Below are experts of layer 7 (counted from 0) of a mixture-of-experts language model. Rows are named gate (a neuron's input weights, with its number), up (a neuron's input weights, with its number) and show model dimensions 392-447. Each number is 50 + 12 x the weight over its row's rms, rounded and kept within 0 to 99.
Before each expert's rows: "gets" lists some tokens that make up at least twice as much of what it gets as of all text; "comes after" lists some tokens at least twice as common just before its tokens as in all text. This comes from a sample of Wikipedia text that the model never trained on. Tokens count by the router's weight.

# expert 7
gets: " was", " is", " he", " that", " were", " He"
comes after: ",", ".", " he", " that", " which", " He"
gate0:57 66 48 39 56 52 77 52 46 29 61 45 38 54 50 46 24 67 64 48 25 59 58 36 44 60 36 85 42 39 54 28 52 48 39 42 76 36 52 42 53 67 38 56 49 48 52 43 61 34 69 40 36 63 52 62
up0:57 41 51 66 42 55 20 48 51 63 50 69 61 52 37 49 74 25 50 43 51 40 52 71 54 60 33 25 62 63 56 77 36 43 65 70 32 63 42 65 50 37 60 59 51 71 50 56 45 69 25 56 48 50 58 32
gate1:55 55 46 46 84 33 46 57 27 71 47 43 78 55 54 50 52 58 28 65 32 44 51 62 40 67 60 63 38 48 57 82 50 40 43 48 50 46 69 44 56 56 68 80 66 55 56 35 43 56 44 45 62 44 68 60
up1:57 58 44 58 49 50 62 51 55 55 51 64 58 65 39 59 49 52 52 47 67 66 65 41 76 51 41 51 70 58 24 54 44 49 46 64 55 41 60 69 60 54 67 36 52 71 35 54 53 47 50 49 58 59 39 50
gate2:42 51 72 58 37 51 58 61 66 37 73 52 49 78 43 54 57 45 68 51 54 47 47 42 60 47 29 60 54 59 68 41 58 42 71 43 41 69 70 46 48 70 51 42 48 65 54 43 60 60 45 50 40 30 44 67
up2:37 62 57 55 58 59 50 74 47 56 55 52 59 55 54 59 45 71 55 49 54 42 53 42 56 66 47 75 49 57 53 59 64 60 55 56 50 35 53 49 73 63 65 73 51 41 56 47 51 43 55 46 42 67 59 71

# expert 1
gets: " the", " of", " and", " The", " by", " with"
comes after: " of", " in", " to", " for", " on", "'"
gate0:44 31 61 58 45 53 64 71 80 42 60 31 50 64 52 32 59 36 23 59 60 64 54 56 60 61 40 26 48 40 55 57 42 41 45 44 61 50 44 54 65 68 71 61 64 77 44 68 61 52 36 39 35 34 45 48
up0:59 43 41 59 52 49 52 62 57 48 41 61 44 70 53 47 55 52 31 64 65 60 52 62 65 54 71 46 36 58 41 70 60 38 46 23 65 39 51 42 09 67 62 39 52 56 53 74 60 67 67 73 26 50 46 38
gate1:36 53 41 52 37 24 60 67 61 89 49 46 44 76 70 43 48 51 52 48 35 48 52 52 52 56 63 50 47 31 69 47 41 49 40 20 47 39 17 70 54 58 50 61 55 45 35 55 39 68 55 66 52 69 39 60
up1:66 62 42 46 93 47 33 44 46 46 39 50 45 62 42 52 52 51 41 51 43 46 50 28 55 48 46 44 44 63 55 72 31 42 44 58 68 33 56 44 77 46 29 56 28 57 60 26 48 37 51 41 31 34 64 70
gate2:49 59 35 47 60 51 46 40 50 35 61 52 37 48 43 33 40 53 59 66 47 45 44 39 43 57 66 65 30 41 51 54 51 27 54 71 59 60 59 48 54 46 46 25 45 50 43 72 49 56 44 47 41 50 32 73
up2:53 52 39 57 55 65 36 48 55 51 61 63 49 39 51 49 63 61 53 33 33 60 52 66 47 55 56 38 61 55 51 58 51 45 48 30 51 65 53 38 50 60 34 52 54 37 55 46 60 50 78 52 37 69 54 38

# expert 10
gets: "=", "'", " New", " Al", "W", " John"
comes after: "=", "\n\n", " =", ":", " by", ";"
gate0:35 51 60 45 51 41 55 35 39 43 42 84 55 30 36 59 59 41 54 39 56 33 73 51 47 56 55 31 26 83 76 40 48 54 57 51 64 25 50 56 35 66 68 54 45 33 61 51 45 46 51 32 53 61 40 68
up0:41 27 41 52 54 45 61 41 52 52 38 50 67 56 24 58 52 63 56 52 37 43 56 56 57 51 53 61 61 65 36 42 61 39 51 55 63 54 27 40 41 34 40 34 76 40 66 51 72 47 50 40 46 47 51 41
gate1:40 54 58 41 40 31 56 36 46 30 61 56 47 65 67 68 48 49 46 52 42 52 63 61 48 60 52 63 53 67 48 56 47 35 63 46 50 49 44 39 46 16 52 54 49 48 42 42 53 39 45 48 37 51 58 64
up1:50 48 29 46 52 41 38 56 26 43 49 50 53 53 41 61 48 46 25 70 57 50 24 64 56 50 56 54 34 58 59 52 24 41 54 48 65 43 40 51 67 51 54 54 46 61 61 32 44 53 35 50 59 61 40 38
gate2:49 62 43 56 40 43 42 40 42 52 51 40 64 47 40 51 51 69 51 20 48 50 52 63 42 48 50 42 52 49 61 67 61 58 69 55 50 65 48 50 68 64 45 36 57 44 47 40 49 55 63 42 47 56 42 35
up2:67 48 58 64 48 39 61 45 50 57 72 70 56 77 42 52 40 28 64 49 42 56 51 51 46 58 46 67 63 49 52 25 43 60 37 61 27 34 57 50 48 41 58 37 56 56 52 22 37 31 54 66 48 47 31 30

# expert 13
gets: ",", " as", "  ", " at", " –", "t"
comes after: ",", " in", "|", "19", "–", " 18"
gate0:37 16 64 31 48 38 44 59 58 40 44 64 43 39 46 48 43 56 45 57 35 50 52 49 57 75 45 28 44 40 45 68 61 63 58 65 53 25 61 75 26 60 45 45 54 62 32 46 68 60 37 54 35 36 55 55
up0:44 29 48 39 41 69 36 47 58 46 49 64 34 44 44 40 67 55 52 41 37 58 50 40 46 45 57 74 37 67 56 34 28 43 44 40 57 47 51 31 60 46 47 74 57 53 27 42 43 31 33 56 35 49 39 42
gate1:69 26 50 31 52 62 67 21 65 53 51 52 40 39 39 77 55 43 56 50 48 67 41 54 45 45 61 51 44 60 45 52 59 33 28 50 43 33 45 64 62 45 64 40 50 49 55 58 55 38 45 63 67 52 26 32
up1:57 54 49 45 23 55 51 84 43 59 58 43 45 50 36 48 69 55 36 57 51 57 56 37 41 53 25 34 56 43 44 44 47 58 46 29 52 53 40 78 66 44 36 52 40 29 44 65 57 50 62 42 45 78 50 28
gate2:55 60 61 45 49 52 41 40 33 39 61 66 83 46 28 45 60 43 44 54 58 29 67 49 58 72 74 57 61 49 60 34 62 34 59 39 47 48 56 67 60 47 46 40 45 41 62 65 40 60 36 40 58 30 54 51
up2:42 61 66 40 67 40 55 43 48 47 44 67 44 25 23 51 59 60 48 61 38 57 67 54 55 75 69 76 46 61 56 53 46 36 36 53 66 60 43 52 51 27 53 45 62 51 45 42 37 58 34 47 33 31 55 50

# expert 3
gets: "\n", " |", "|", "-", " h", " Mid"
comes after: "\n", ")", "  ", "\"", " The", "W"
gate0:59 61 49 29 68 44 58 36 35 60 44 74 40 63 44 62 38 47 22 47 64 44 71 55 61 56 44 43 32 60 70 58 60 63 31 40 66 65 60 37 38 24 58 77 46 54 56 50 67 52 51 58 53 49 52 40
up0:52 51 65 57 31 57 62 66 47 36 30 29 54 46 69 43 56 50 63 61 40 36 32 44 26 44 61 39 65 34 45 40 34 50 54 66 49 33 52 48 61 70 56 55 46 74 44 52 51 35 55 50 62 56 40 52
gate1:68 43 58 37 38 42 23 39 36 27 31 35 60 53 55 43 49 60 33 54 50 52 40 33 51 42 40 45 38 55 36 51 61 42 25 42 34 50 41 50 54 44 42 34 76 77 55 57 41 58 24 50 28 19 61 40
up1:48 40 35 58 41 65 43 69 45 60 72 46 64 53 44 65 58 59 50 53 38 65 52 56 61 54 42 46 59 41 41 54 60 31 41 55 58 55 45 34 46 54 26 44 33 53 27 60 40 34 39 49 46 48 37 47
gate2:46 35 45 62 56 57 57 55 82 52 45 62 41 51 67 48 47 64 48 50 40 46 42 56 67 53 45 65 62 67 38 44 32 58 53 24 52 49 55 40 64 33 52 30 51 49 56 30 80 51 48 72 34 41 66 48
up2:31 54 44 48 30 33 65 57 47 58 60 32 67 54 57 68 51 54 41 55 73 64 45 39 42 49 44 71 49 39 53 41 60 43 49 47 47 47 44 57 37 48 46 73 49 35 43 57 53 52 50 52 53 66 44 54

# expert 12
gets: "-", "\n", ")", " South", "d", " •"
comes after: "\n", "-", " (", "|", " \"", "–"
gate0:56 29 65 38 59 54 54 34 63 64 40 33 44 66 57 39 44 17 37 44 71 60 68 37 49 50 52 61 30 36 30 26 56 54 44 59 51 76 40 47 52 49 46 54 38 64 55 65 40 47 40 44 39 44 52 47
up0:33 36 62 49 56 62 76 47 33 68 33 39 54 46 53 50 44 29 53 52 56 50 61 60 51 29 59 53 48 32 46 55 49 55 52 40 32 57 47 48 54 34 38 50 24 50 34 45 34 54 29 44 54 49 24 36
gate1:42 51 78 65 63 52 47 49 26 57 45 29 68 55 46 77 51 35 48 51 50 45 42 46 45 59 68 51 47 62 46 44 42 55 37 66 52 34 43 32 52 66 50 50 40 50 63 58 65 42 44 50 70 78 52 22
up1:61 35 51 48 53 63 49 36 45 47 43 34 59 57 59 45 51 60 56 46 32 40 44 56 53 79 60 61 60 58 66 65 38 59 42 36 19 32 56 38 57 58 30 55 54 51 49 38 37 55 70 72 37 59 41 59
gate2:83 41 40 58 42 44 48 57 48 52 46 42 43 39 51 29 40 59 65 46 63 44 39 36 49 46 59 45 46 43 53 31 68 65 60 69 56 37 30 42 29 36 62 55 66 53 37 72 56 68 46 64 38 62 58 40
up2:39 43 43 56 45 82 39 39 53 65 24 59 68 37 52 50 55 57 43 44 33 53 46 57 41 54 64 44 53 50 51 58 49 47 37 45 66 55 66 41 60 67 43 42 41 66 30 41 46 24 56 36 68 74 52 55

# expert 6
gets: " 1", " 2", " 0", " 3", "1", "0"
comes after: " |", "–", " was", " (", ":", ";"
gate0:49 45 38 40 44 42 47 65 58 37 54 30 63 67 57 59 48 71 59 35 40 51 50 41 43 46 69 64 50 60 62 54 60 69 48 56 53 43 57 69 59 55 28 39 48 36 32 51 59 52 55 45 40 50 78 46
up0:44 31 60 50 54 38 44 21 58 49 63 33 58 35 31 60 54 52 20 46 47 47 60 77 55 28 60 44 60 51 62 72 57 42 43 44 29 46 65 21 32 44 59 55 47 48 61 40 30 59 70 67 46 55 60 50
gate1:38 78 50 51 59 39 65 32 52 24 33 49 53 60 56 31 51 34 53 37 38 50 73 79 57 59 43 49 18 46 37 65 44 62 66 44 49 41 58 55 47 61 49 48 48 45 32 40 48 52 53 33 37 65 44 60
up1:51 55 42 65 50 42 59 28 27 56 29 61 44 55 35 45 47 55 32 35 52 33 59 63 57 56 58 56 48 37 55 74 56 45 65 65 42 48 54 78 28 53 46 59 59 65 59 55 58 66 66 53 54 56 43 55
gate2:37 41 49 62 60 45 70 50 32 52 60 56 54 66 69 50 40 50 38 22 48 43 63 48 24 60 68 61 47 60 49 37 72 82 53 38 20 63 58 45 79 46 50 28 47 47 60 56 75 43 61 62 36 56 68 39
up2:41 67 49 49 43 63 23 50 43 36 49 44 48 56 44 48 44 62 52 51 31 74 33 65 74 23 17 59 35 48 41 48 37 30 57 47 46 39 53 43 48 35 46 55 52 35 50 52 42 50 49 26 52 42 43 50